Below are experts of layer 2 (counted from 0) of a mixture-of-experts language model. Rows are named router (the router's row for the expert), up (a neuron's input weights, with its number), down (a neuron's output weights, with its number) and show model dimensions 64-127. Each number is 128 + 32 x the weight over its row's rms, rounded and kept within 0 to 255.
After each expert's rows: a language model's description of what the expert responds to; "comes after" lists some tokens at least twice as common just before its tokens as in all text. This comes from a sample of Wikipedia text that the model never trained on. Tokens count by the router's weight.

# expert 12
router [ 90 141 145 120 159 116 152 104 138 168 133 142 117 156 140 112 157 196 127 109 177  63 119 104 201  86 172  60 147 125 129 177 157 134 108 123 124 142 178  87 126  97  58 115 147 167  40 124 130 133 148 136 137 134 120 163 107 116 138  95 168 159 130  70]
up0 [121 101 185  87  94 150 142 120 134 149 153 159 130  80 111 154 125 156 139 137 125 173 118 140 112 148 115 182 173 184 131 146 127 116 140 201 151 205 155  79 141 139  97 130  92 166 123 151 181 101 121 165 113 142  74 137 121 151 126 174 132 126  91  87]
down0 [ 61 125 164 175 127 118 110 130  63  47 136 154 145 137 114 198 151 163 105 100 122 197 156 114 123 127 143 158 121 124 109 115 148 122 138  92  92 155  87  93 167 145 138 123 107 137 166  74  72 122 155 121 117 118 144 126 156 167 151 173  97  99 129  85]
up1 [ 63  83  94 190 155 107 131  79 161 157  81 124 138 171 159  79 144 127 129 132 190 174 132 128 189  55 133 126 144 126 130  97  54 102 111  82 132 184 121  76 112  88 114 139 164 121 108  72 116 135 188  88 129 151 157 154 171 136  95  57 129 140 126 100]
down1 [133 128 171  86 111 171 118 166 125 103 162 119 112 104 131 130 109 108  83 102 154 118 157 143 165 210 156 130 126 113 114 154 190 113 103 125 115  70 174 132 143 179 120  90 134 134 136 147  80 122  88 150 122 128 106  87  75 149 158 160 121  72 111 152]
It responds to: Equals-sign heading markup such as ==, ===, ==See also==, ==Sources==, plus word pieces inside or right after section titles.
comes after: "\n", " |", "==", "==See", "|", "==="

# expert 30
router [176 148 102 128 112 110 176 120 234 121 154 190 155 152  93  95 184 134  95 161 162 133 126 136 173  98  74 162 150 105  89  93  76 113 174 121 119  80  80 130  73 149 136 188 139 137 122  96 181 112 140 114 128 136  74 101 136 204 112 137 130 173  95 144]
up0 [167 173 146 103 150 165 121  94 185 125 180 171 174 144 131  83 162 113  86 110 160  85  90 158 129 152 118 158 111  99 100 113  88 104  61 120 125  82 106 126 198  82  41 175 109 110 107  84 121  64 156 143 114 160 120  81  37 147 123 191 155 151 126 123]
down0 [112  84  98  89  94 108 115 121 103 136 109  59 116  89  73 126 124 123 132 143 124 113  71  99 113 132  93 116 135 147 142  78 127 158 215 159 160 120 149 139 123 130 203 125 178 137 145 132 115 182 130 130  98  93 139 164 212 118 153 148 110  73 125 198]
up1 [ 86 153 115 153  82  89 139 138 180 139 100 119 143 163 128 123 159 161 102 135 142 156 138 147  93 176  96 133 157 166 158 175 125  57 152 151 122  80  84 115 148  98 127  97 124 102 117 194 128 116 135 158 121 155  53 140 115 158 174 141  83 167 109 131]
down1 [172 142 146  47 137 169 114  98 151  93 183 136  91 110 218 146  93 112 169 108 151 111  72 155 169 103 103 135 145  87 154 101 116 144 122 145 125 144 157 129  72 124 119 147 122 186 103  69 154 173 124 131 141 118 167 147  93 197  78  96 141 127 153 141]
It responds to: Content verbs and past participles after auxiliaries or "to", such as used, made, brought, encouraged, became, highlight.
comes after: " to", " was", " is", " were", " and", " be"

# expert 3
router [172 129 159 106 145 145 100 187  58 151 166 116  86 114 151 167  79 150 136 192 106 145 120 153 126 115 111  87  75  77 190 130 119 206 148 104  84 192 134 146 131 157 160 128 119 196 121 149  92 127  68 130 160 158 140 118 145  83 116 104  82  94  75 116]
up0 [126 132 134 122  90 181 164 122 102  85 133 100  85 122 123 121 127 131 186 148 155  93 145 130 176 100 148 139 147 122  79  95 154 168 106  91 160 149  70 106 167  48 117 160 161 239 116 168  96 140 147 164 159 145 105 131 169 146 112 116  94  66  64  99]
down0 [169 130 121 157 145 146  86 120 175 121 143 135 108 129 155 108  71 177 146 159 146 138 157 137  79 136 131 176 108  65 178 159 116 153 130 131  71 188 141 139 104 198 101 108 112 138 134 100 123  41  63 137 147 131 103  93  88 164 129 167  95 121 130 153]
up1 [117 156 138  86 146 180 128 146 160 152 111 148 183 117 111  92 105 126 148 134 143 112 133 110 180 106 102  91 144 134 114 100 124 133 174 112 119 109  91  80 127 173 129  89 135 175  99  94  54 184 114 102 188 151  74 131 129 125 102  93 157 107 158 109]
down1 [173 102 151 152 113 118 142 147  38 145 120 114 132  97 149 176 114 121 116 166 139 145 160 151  79 124 118 155  57 156 107 142 136 172 123 171 113 140 128 166 108 136  83 168 128 114 179 167 110  81 138 160 145 120 114 105 108 130 145  97 123 158  61 149]
It responds to: Single capital-letter pieces beginning a proper name after a space, often after the, of or a table bar, such as D, B, Ch.
comes after: " |", " the", "-", " of", "|", ":"

# expert 21
router [113 108 142 119  96 155 132 119 146 189 139 103 104 105 184 101  83  95 161 145 150 183 117 100 127 182 129 154 151 153 132  99 104 167 173  97 170 127 127 140   7 125 139  70 114 125 212 168 124 139 120 141 124 130 189 175 173 189  88 134  93 116 129  74]
up0 [ 96 112 103 156 108 121 157 118 109 130 121 143 183 155 162 160  74 134 136 110 133 150 118 144 171 171 183 165 152 118  48 108 118  78 118 137  88 104 153  96 105 137 107 100 109 129 105 114  84 132 182 167 133 105 152 112 139 142 152 124 118 140 110  96]
down0 [187 186 126 118 121  85  58 136 139 118 137 106 100  76 120 130 170 131  90 113 134  96 139 107 107 120  84 113 104 122 174 125 178 154 181 121 146  92 133 164 157  90 144 137 130  84 150 110 156 124 112 106 164 148 116 136  57 105 121 161 121  80 151 131]
up1 [119 151  84 134 107 134 171  96 124  92 154 133  85 151  80 156 105 146  99 104 162 172 117 158  81 132  53 144 149  67 106 110 126 104 135 117 171 101  49 177 106 123 158 126  90 139 148 136  94 199 143 100 162 176 129 162 129 129 124  87  77 116  83 134]
down1 [129 116 134 164  97  89  74 126  52 145 121 132 133 176 178 122 158 125 162  89 125 157 130 143 177 167 149 116 137 196  64 152 147 128 106  63 100 132 177 126 130 119 150 120 150  81 134 114 126  59 166 139  22 106 110 165 126 154 171 112 144 158 138 109]
It responds to: Number words and quantity determiners before nouns in prose, such as two, three, several, other, more, first, half.
comes after: " a", " the", " with", " and", " of", " for"

# expert 5
router [181 133 113 105 168  68 155 160 178 113 117 106 108  86 142 114 169 136 167 168 110 171 103 160  96  92 144 202 139  79 136 113 128 150 177 143  97  93 122 127 131 147 125 132 177 107 125 103 143  53 104 190 199 136 151  91 148 122 138  80  77  87 132 122]
up0 [173 119 115 160 186  77 127 153 104 100  71  28  86 110 131 161 164 136 143  60 127  87 124 147  83 116 159  93  95 111 118 193  83 130 144  75 111 155 154  95 137 126 148 134 113 169 116 105 170 124 116 139 156  91  93 152 111 160 104 146 112  84 140  84]
down0 [ 85 193 185  97 134 127 164 104 113 117 161 146 138 153 152 159  88  86 109 126 105 155 192  93 161 145 131 129 180 148 171  93 105  89 130 140 163 114  77 153  64  64 127 130 169 105 137 108 129 160  94 107 153  23 139 108 146 120 131  91 154 162 170 167]
up1 [169 137 142 108 135 186  98 124 130 125 106  60 107 135 118 118 159 143 124 157 127 124  68  97 145 110 165 193  49 127  48 111 119 187  94  40 107 123  89 149 109 127  83 119 160 183 158 142 168  74 159 123 142 123  73 101 106 198 137 112 113  87  86 124]
down1 [115 131 150 138  81 137 114 126  86 106 138 150 172 145 142  78 128 145 140  94 158 138 149 130 129 166  70  85 159 126 131 150 103 100 181 161 126 147 133 151 136  86 197 180 197 140 156 129  72 138 122 129  94 149 184 141 104  56  94 134 136 185 131  88]
It responds to: Single letters or short first pieces of ordinary words right after articles and prepositions in prose, such as a f-ountain, a m-ere, p-ivotal.
comes after: " a", " the", " and", " of", " with", " to"

# expert 9
router [ 73 150 150 165  58  78 151  93 122 108  94 169 139 138 125 172 101 193 162  95  89 126  84  81 194 138  95 135 107 156 148 121 159 130 151 130 137 132 115  54 142 116 143  88  74 110 124 144 145 192 154 110 136 154  71 148 120 114 133 125 100 168 100 173]
up0 [139 135 186 143  79 104 143 124 165  97 183 138 176 138 169 135 106 142 181 156 107 163 112  84 121 125 171 135  94  99 112 110 133 102 193 124 147 141 160 145 156  94 109  71 151  67  96 114 182 124  93 111 125 104 134 136  90 148 128 108 122 129 124 127]
down0 [138  93 114 152 165 164 131 163 155 166  57 138 106 181  99  81 170 100 111 151 135 133 138 153 222 157 107 122 136  78 136 131 135 149 162 146 107 125 151 149  45 156  89 203 119 113 137 148 110 142 216  91 172 115 139 114 138 139 118 144  95 169 136 155]
up1 [100 125 131 110  82 185 152 101 101 122 123 160 158 152 113 130  62 120 149  94 119 102 130 124 113 132 101 170 102 165 125 134 160 120 156 129 138 146 145 106 143 169  89 164 175 143 102 127 141 131  62 146 126 114 128 161 167 124 141  79 126 127  58 169]
down1 [143 134 133 119 147 115  94 148 165 161  97  84 126 104 147  93 169 134 145 178  65 132  91 109 119 153 146 121 129 113 146 145  78 156  48 102 107 141 133 137 142  64 155  68 105 141 142 110 142 117 146 172 140 109 165 102 106  78 118 182 151 144 153 116]
It responds to: Month names and numerals in dates, years, coordinates and counts, often inside tables or lists, such as 18 February, 1992, 107 males.
comes after: "|", " in", " on", " October", " January", " In"

# expert 8
router [108  70 128 134 128 108 144 155 112 147 212 142 123  98 118 141 164 129 108 151 116 106 139  67 192 150 155  63 118 162 118 131  69 164  73 168 150 154 151 101 116 136 138 161 149  85 149  51 108 157 112 125 112  80  49 137 139  93 159  87 141 127 169 201]
up0 [108  97 142  84  88 139 160 172 172 158 103 137 126  83 168 118 170 167 128 169  96 154 108 111 108 121  89 122 116  82 118 153 124 122 152 132 134 117 168 132 103 140  87  69 126 136 130 154 130 114 108 122 104 125 176 135  81 120 126 101 129 193 113 168]
down0 [122 121 136 144 144 128 149 122 119 135 107 129  93 167 115 106 136  83 139 137  70 108 224 136 136 117 163 158 108  78  87  98 120 123 108 102 135 113  75 173 111 135 151 138 134 102  80 166  98 164 149 139 148 121 109 103 158 170 163 122 118 113 140  87]
up1 [133  79 106  89 100 129  83  97 102 140  87 103 173 142 134 125 130  70 121 118 102 155 158 121 127 132 120 127 167 162  67 128 109 163  66 210 196 122 144  99  65 125 102 153 146 107 125 162 193 122 105  69 132  96 156 130 146  73 130 151 106 132 146 102]
down1 [ 76 143  74  87  87 154 134 131 144 173 115 145 157 168 124  65 153 150 149 138  81 117 104 109  80 149 112 137  78  92 176 164 145 174  84 106  92 123 118 123 161 161 149 107  98 125 137 113 169 169 147 180 122 150 125  61 182 156 106  91  60 121  68 137]
It responds to: Pipe separators, blank cells and numbers inside wiki tables of election results, sports statistics and rosters, plus headers like Votes, Total.
comes after: "\n", " ", " |", "|", " 1", " 0"

# expert 6
router [140 197 135  81  68  75 163 149 129 160 165  68 150 135  76 113 134 119 127 143 152 115  37 135 101 124 165 111  98 191 124 110 128  83 181 151 159 122 164 158 181 123 113  97 154 138 155  94 127 147 139 158 175 132 113 183 118  92  79 132 160  93 121 140]
up0 [155 127 113 141  40 160 140 101 132 139 102 110  83 122 120 152 174  96 151 184 168 143 111  91  98  71 155 107 156 154 164 112 105  89 144 129 175 131 173  46 130 105 147 168 145 136 107 140 134  50 145  81 177 157 167 150 149 134  90 102 155 135  90 136]
down0 [121 114  76  93 181 129 105 130 155 161 148 159 126  80  82 154  60 142 114 160  96 162 124 153 117 225 117 144  95  93 145 148 187 108  93  78 140 116 176 128 145 132 101  90 145 101 160 125 139 103  74 145 114  99 143 143 198 141 119 137 126 114 193 147]
up1 [140 101 108 115 133 220 178 133 171 139  92 158 134  75 138 144 206  84 171  99 101 108 140 133 101 116 115 100 102 208 102 121 143 157 198 156 192  92 155 166 143 124 120 139 140 121 126 145 103 117 163  80 157 119 183 182  97 154 120  99 124 156 117  85]
down1 [110 164 118 163 133  66  99 155 117 151 110 137 139 139 112 145 114 131  76 164 168 153 176 115 174 144 176 149 118  80 156  97 126  84  93 115  78 158 165  96 131 106 123 139 104 145 137 130  89 158 125 169  62 179 142 114 171 123 140 140 165 127 141 155]
It responds to: Pronouns like his, her and their, and ordinals or role words after them in biographies, such as first, second, father, former.
comes after: " his", " the", " a", " was", "'s", " and"

# expert 19
router [118 108  81 121  70  88 134 133 167 155 187 153 106 118 137 110 156  73 160 227 133 132 129 162 112 129 142 123 114  68 122 109 125  96 154  87 118  89 163 119 109 128 103 139 144 168 119  97 138  81 157 147 116 164 166  86  93 161  94 167  97 176 137 173]
up0 [113  97  32 145 115  94 107  99 148 120 101  96 108 124 120 137 145 172  91 143 179 121 173 115 124 163 191 101 144 123 119 128 125 116 104 156  85 118 138 161 113  92 137 194 145 192 153 135 153 129 186 123 143 157 109 109  88 165 125 139 165 174  68 149]
down0 [143 159 194 118 140 148 114 155 109 138 108 132 142  80 106 124 105 146 137 130  95  57  85 141  69 141 112 128 147 151 121  99 162 149 154 139 121 146 118 126 206 195 138 117 157  75 157  91 158 169  79  92  75 124 119 121 166  75 146 146  78 125 202 159]
up1 [111 138  95 147  97 128 105 126 129 182 178 190 148 113 106 106 169  83 134 162 169 178 170 197 158 164 204 128 131 156 125 131 159 115  92 129 142 138  98   0 131 122 105 126 137  88 189 137 131 151 124 126 115 150 165 144 147  83  89 114 103  82 162 172]
down1 [144 102 129 126 147 109 178 115 131  35  86 116 140 125 125  98  91 179 142 108  55  74 120  84 121 106  55 137 151 107 141  93 146 147 147  85  99 138 116 248 146 145 190 163  74 173  72 140 113  99 131 147 137 134 112 100 115 147 142 121 133 171 142 145]
It responds to: Abstract nouns for institutions and fields, often after of or an adjective, such as law, government, culture, University, Party.
comes after: " the", " of", " and", " a", "'s", " The"

# expert 15
router [154 140 179 152 118  91 126 188 111 117 106 137 128 183  91 105 123  68 111 103 103 105  93  92 100  87 103 106 144 125 145 108 104  72 152 133 111  83  66  44 153  86 121 157 133  95 151 152 180  84 139 112 100 164 134 126 119  80 150 132 117  69 245 140]
up0 [ 23 147 142 143 117 110 116 107 177 165 137 140 178 161 123 152 159 156 167 197 100 128  99 155 117 119 189  89  96  79  56 143 119 116 129 122 108 146 131 106 163  82 141 147  74  66 128 109 157 136 147 114 135  72  97 138  82 152  97 104 114 168 129 108]
down0 [174 120 159 135 170 114 117 153 133 119 102  83 109  94 132  99 140 127 114  92 152 117 130 139 247 114  93 145 134 150 182 142 129 147 141 139 138 134 131 133  80 156 146 103 138 135 149  62 122 134 155 176 150  97  97 118 115 133 155 138 148 112  98 152]
up1 [ 90 177  88  90 127  65 166 190 171 109 110 167 136 154 129  86 149 114 182 104 129 149 102 124 149 146 123 160 118 102  99 134 144 128 172  52 115  78 160 122  76 141 133  98  94 178 119 121 108  92 138  97 109 147 130 116 140 165 122  83 107 140  58 106]
down1 [144 143  27  97 127 115 112  71 175 154 174 134 155 131  85 156 123 183  85 180 186 124 143 122 173 124 111 108  87 137 127 155 177 109 161 130  88 136  87 170 141 141 136 118 138 157  50  99  90 132 108 170 118 134 178  76  90 143 135 115 167 141  90 174]
It responds to: Capital letters and word pieces without a leading space inside acronyms, initials and all-caps table headers, such as P in CPBL, G in RPG.
comes after: "\n", " E", "E", "C", "V", "S"

# expert 25
router [155 127 138 142 135 126 142 155  72  69  95 106 134 142 107 127 144 136 128  87 154  88 168 114  77  80 122 146 113 136 139 110 147  98 168 100 100  92 117 150  98  97  96 157 153 166 100 141 104 113 149  86 167 110 148 137 142 120 119 115  78 152  75  67]
up0 [ 71 133  82 105  90 151 127 105 143 162  88  76 144 161  51  96 146 120  87 135  84 122  98  97 142  97  98 129 109 126 112 113 189  99 164  98 138 165 144 121 175  88 129  76 104  96 142  76 112 157 106 154 142 140 102 150 116 132 110 147 150  85 116 103]
down0 [165  95 176 125 157 176  96 143 103 148 139 207  74 110 176 128 111 122 119 120 106 124 210 112  88 163 161 147 147 232 174 105 110 163 122 135 169 124 134 164 120 156 133 196 156 136 123 146 136  43 115 127  83  90 128 154 155 139 168 144  57 169 124  99]
up1 [148 165 179 142 124 204 143 141  95 126 142  97 151 115 165  57 145  60  94 110 141 124 139 107  94 101 131 101 140 153 151 149 128 111  94 130 125 139  89  69 152 105  88 162 123 134  55 136 147  72 169 124 147  88 194  99 127  77 149  78 171 172 139  58]
down1 [167 116  66 136  88 126 147  76 136  67  84 119 160 139 153 196  92 169 165 125 184 151  93 147 139 114  98 183 170  95 104 123 114  90 154 137 111 109  94 194  97 153 121  67 134 184 186 137 134 109  99  93 121 147 173 150 109 124  78 134 135 114  89 102]
It responds to: The word as, clause-linking conjunctions like when, although, but, and tokens opening a new line or list item, such as The, In, dashes.
comes after: "\n", " such", " known", ".", " well", " w"

# expert 22
router [145 140  58 153 129 168 109 113  76 167 113  81 101  95 143 119 112 122 143 124 124 121 135 101 106 121 141 135 125  82 145 149 167 118  93 165 102 119 142 189 144 132 179 118 118 196 116 145 128 211 107 111 135 146 111 128 179  90 130 144 242 157 138 124]
up0 [ 99 143  93 144 115 118  86 113 114 125 148 100 143 129 145 129 122  97 122 195  76 141 154 160 172 116 175 119 145 185  63  78  74  96 107 111 161 129 155 107 132 143 141 152 159 136 100 143 113 172 157 144 104 134 149 103 151  88 111  99 179 172 139 145]
down0 [167 147 140  84 145 167 184 182  90 120 127 130  84 114 148 103 121 160 174  81 200 139  77  95 119  98 136 147 121  70 141 161 163 140 146 166 117 159  77 143 140 124  92  83 141 122 195  90 137  59  95  93 171 131  88 199 113 173 126 154 124  84 150  75]
up1 [ 91 123 177  55 115 134 142 156 139 127 127  93 159 131 115 139 124  73 139 136 144 120  89  74 124 163 116  95 185 101 144 127  92 159 138 149 113  82 102 170 174 115 138  74 167 103 138 163 134 161 161 168 149 191 178 158  88 129 116 161 167 136 111 163]
down1 [171  73  86 137 117 151 186 182 166 210 157 137  73  91 155  97 129 124 107 193  99 139 169 177 103 125 134 139  61  88 104 121 134 104  86 130 161 155 150  75 163 121 117 172 137 144  91  95 102  99 109 163  40 112 119 174 181 138  96  97 126 143 136 137]
It responds to: Head nouns after "the" or "a" in articles on films, music and sport, such as film, album, season, team, song.
comes after: " the", " The", " a", " first", "The", "'s"

# expert 4
router [163  88 115 141 113 114 134 118   0 166 164 114 123 147 161 158 125 131 154 117 156 157  73 149 112 176 155 122 148  38 137 156 111 100 136 157 155 105  99  86  67 187 132 175 152 138 119 130 181 165  79 175  65 121 131 151 137 130 161 123  55 130 152 157]
up0 [ 97 118 148  91 160 169  77  77 162 111 108 114  77 141 147 118 133 144 153 133  99 120 131 104 119  71 117 147 144 112 138 151 120  94 136 101 121 110 117 135 165  95 133 123  96  96 150 114 122 211  50 146 126 101 136 122 135 156 126 120 104 125 105 126]
down0 [110 111  84 124 100 110 169 151 124 110 168 158 180 129  86 163 138 108  74 115 147 101 137 104  84 129 185 148 123  32 127 132 153 156 159 121 135 118 138 122 103  95 179  88 111 144 126 111 110 120 181 154  96 154 155 138 127 188 117 110 123 140 143  96]
up1 [162  70  86  97 134 156 155 134 170 163 128 103 126 116 139 117 166 126 143 179 101 127 144  88 125  85  89 104 111  91 111 168 163 117  67 138 205 119 165 113 163  87 136  88 144 127 127 144  91 161 190 101 108  66 138  80 134 143  83 107 125 124 129 164]
down1 [129 148 154  97 132 147 127 171 104 153 208  91 138 139 154 147 159 122 130 108 120 141  82 130 106 114 168 115 177  31 135 124 116 130 187 106 113 161 126 151 152 110  76  95 143  94 136  73 154 103 146 181 182 164 131 158 112 124 145 142 141 114 119 103]
It responds to: Articles and possessive determiners, mostly the, a, its, their, often right after of, in, to or for in running prose.
comes after: " of", " in", " to", " for", " at", " on"

# expert 28
router [ 88 128 105 141 101  84 140 126 112 126 108 144 113 116  96 141 177 215 131 182 130  45 154 108  71  99 120  77 135 133 112 121 104 150 109 152 118 165 147  97 151  80 176 102 120 139 137 148  71 195 237 116 148  96 175  83 188 122  84 105 124 160 107  72]
up0 [169 107 147  46 166 151  99 140 121 196 145  58 124 108 121 140 132 173 102 131 124  76 164 124 134 125 145 109 194 135  63 161 124 154 173 149 121  84 102 145 141 105 153 123 137 159 224 149 160 189 132 189 125 183 116  94 146 152 189 131 155 157  88 160]
down0 [114 100 131 177 144 153 152 109 119 131 109 153 140 155 149 114  91 108 116  98 162 207 124 137 121 152  91 132 144  95 162 129 111 128  86 106 110 152 143 105 121 144 127 107 148  79  89 146  89 145  52 136 122 102 154 134  94 110  99  99 147  95 186 131]
up1 [ 89 119  79 105 119 119 111 120 106 155 159 136 134 163 102 141  92 115 116 163 107 162  69 135 166 150 140 167 142 106  76  96 146 120  74 134 109 104 108 130 111  76 161 113 186 111  91 133  94 148 124 113  99 123 167 126 116 120 131 100 164 104  86  87]
down1 [174 205 139 148 104 118 160 128  98  94 183 132 148 127 115 159 141 122 183  89 106 133 161 141  87 148 130 166 112  81 177 122 216 127 174  79 127 168  99 114 168 165 116 122  56 145 176 133 122  81 133  81  76 127 160 123 123 141 158 150 157 111 210 126]
It responds to: Line-initial hyphens and field labels in infobox-style lists, like Born:, Country:, Preceded by:, Succeeded by, Website:.
comes after: "\n", "-", "|", " •", "\n ", " Date"

# expert 35
router [130 137 161 110  91 101 110  78 110  96  86 150 122 110 127 164 123 177 151 137  99 189 164 103 153  77 107 100 212 163 166 139 149 163 130 167 122 126 103  86 153 113 144 128 132 149 130 219 160  26 170 157 113  99 140 127  96 136  95 142 121 110  74  67]
up0 [ 59 129  79 161 120 172 111 133 109 118 122 173  92 111  94 152 107 161  82 132 187  90 153 158 156 160 144 113 105 116 106 117 161 109  75 144 150  73 137 134 149 143 101 121  79 122 153 104 178 132 133 157  80  99 135  76 112 159 140 148 202 103 158 126]
down0 [148 136 157 116 139  64 158 107 165 135 153 115 121 113 179 145 119 100 125 110 100 143 134 120 158 146 169 154 135 134 130 122 124 118 168  87 145 205 114  99 162 137  65 132 170 143  80  80  89 100 182 143 152 126 133 131 132 125 121 108 129 111  76 109]
up1 [153  67 180 126  71  63 121  90  72 169 128  95 104 120  99 130  92 185  68  58 147 122 114 115  95 122 168  53 145  98 145 133 115 145 111 113 124 130 131 123 129 116 110 117 114 137 105 127  90 125 102 132  99 155 100 115 107 103  74 129 165 130 212 122]
down1 [138 183 108  66 160 178 118 159 246 158 146 193 144 115 137  77 142  22 153 141 106 118 119 147 161 115 110 124 171 144 161  89 119 137 151 120 156 131 129  87 118 160 105 126 147 102 144 127 136 108  96 122 184 106 143 133  83 147 170 119  84 119 112 131]
It responds to: Line-break characters and == heading markers ending lines, table rows and list items, before new sections, rows or bullets.
comes after: "\n", " |", ".", " =", " ==", "==="

# expert 23
router [152 123 131 140 164 102 116 218 146 120 114 138 101 154 150 110 100 171 124 160 132 135  84  91 208 120  95 162  84 168 190  76  93 142 102 161 129 129 162  80 164 140 117 145 160  92 100  89  98 148  86 174 136 102 127 182 136  94 115 122  91  89 186 122]
up0 [ 60 154 166 162 128 108 121 159 142 111 103 150  90  90 108 180 108 123  88 101 114 150 131 126 232 132 165 148 159 164 114 143 114 131 126  88 121 134 115 187 106 170 158 145  94 120  80 139 169 144 122 121 129  99 101  96 139 155  87 151 187 101 167 121]
down0 [147  94 145  72  94  72 158  59 106 128 133 153 104 159 122 171 156 136 124 165 195 160 149 158 112  85  62 119  84 128 124 125  98 126 140 197 186 107 147 171 145  69 117 136 144 186 130  38  77  61 169 140 137 121 116 184 140 134  94  99  90 155 152  91]
up1 [135 117 123 161 177 175 114 147 100  92  90 120 181  93 162 138 150 146 141 111 125  76 117 105  90 157  84 181  78 139 176 152 172 114 106 164 138 111 174 133 146 142 114 159  98 156 100 124 145 120 140  92 172 119 125 109  95 150 139 149 120 105 142 148]
down1 [135 108 156 115 146  59 140 167 158 155 142 186 127 111 130 111 111 164 107  88 109 144  88 106 129  86 117 127 137 172 100 101 108 105 129 121 118 167 157 154 148 139 105 205 166 128 153 193 158 130 113 137  86 123  76 147 122  96 129 101 102 123 134 117]
It responds to: Digit pieces inside numbers in tables, statistics, dates and coordinates, especially after a comma or bar, such as 12 in 32,126.
comes after: " |", "°", "′", "9", " $", "|"

# expert 1
router [ 93 143 185 104 168  66  87 110 116  85 229 153  83 186  88 191  57 142 129 111 146 117 172 134 145 154 137 117  72 163 136 137 189 142 116 148 129 130  47 145 194  99 137 160 163 156 101  86  86 169 103 150 107 110  98 160 142 132 150 132  99 144 205 183]
up0 [121 119 112 149 170 106 108 151 131 118 122 119  60 155 144 142  83 107 164 103 134  76 133 122 110 118  85 149 189 142 118 124  64 152 104  96 134 132 117 150 143 112 194 140 139 176 138  84  65 181 169 112  87 100 127 159  84  78 125  89 103 109 101  67]
down0 [127 174 115 150 101 120 123 103 195 110 134 107  92 173 154 157 130 165  91  87  99 149 107 134 165 133 115 132 107 100 102 137 204 113 152  70 117 126 128 134 165 149 134  87 147 139 141 117  80  80 134 109 165 194  85 115  87 145 108 143 101 185 151 133]
up1 [ 94 106 128 171 130 139 125 149 111 133 142  67 144 102  94 154 106 138 130 116  99 132 100  96 170  94 144 106 111 143 158 114 141  82  98 119 134 165 137 106  89 107 107  88 147 160  70 122  97 182 111 133 175 107 144 122 124 128 143  95 185 166  73 104]
down1 [207  91 116  56 184 109 169 106 118 171 112 155 111 115 126 139 152 112  99 162 212 130 123 170 147 133 135 115 156 122  99 141 121 128 135 141 173 116 168 165 110 156 166 151 125 155 128 111 161 115 130 118  91 164 132 117 156 105 141  73 149 112 174 132]
It responds to: Pipe characters dividing cells in Markdown-style tables of sports squads, race results and statistics, often after names or zeros.
comes after: " ", " 0", " |", " —", " 1", " 2"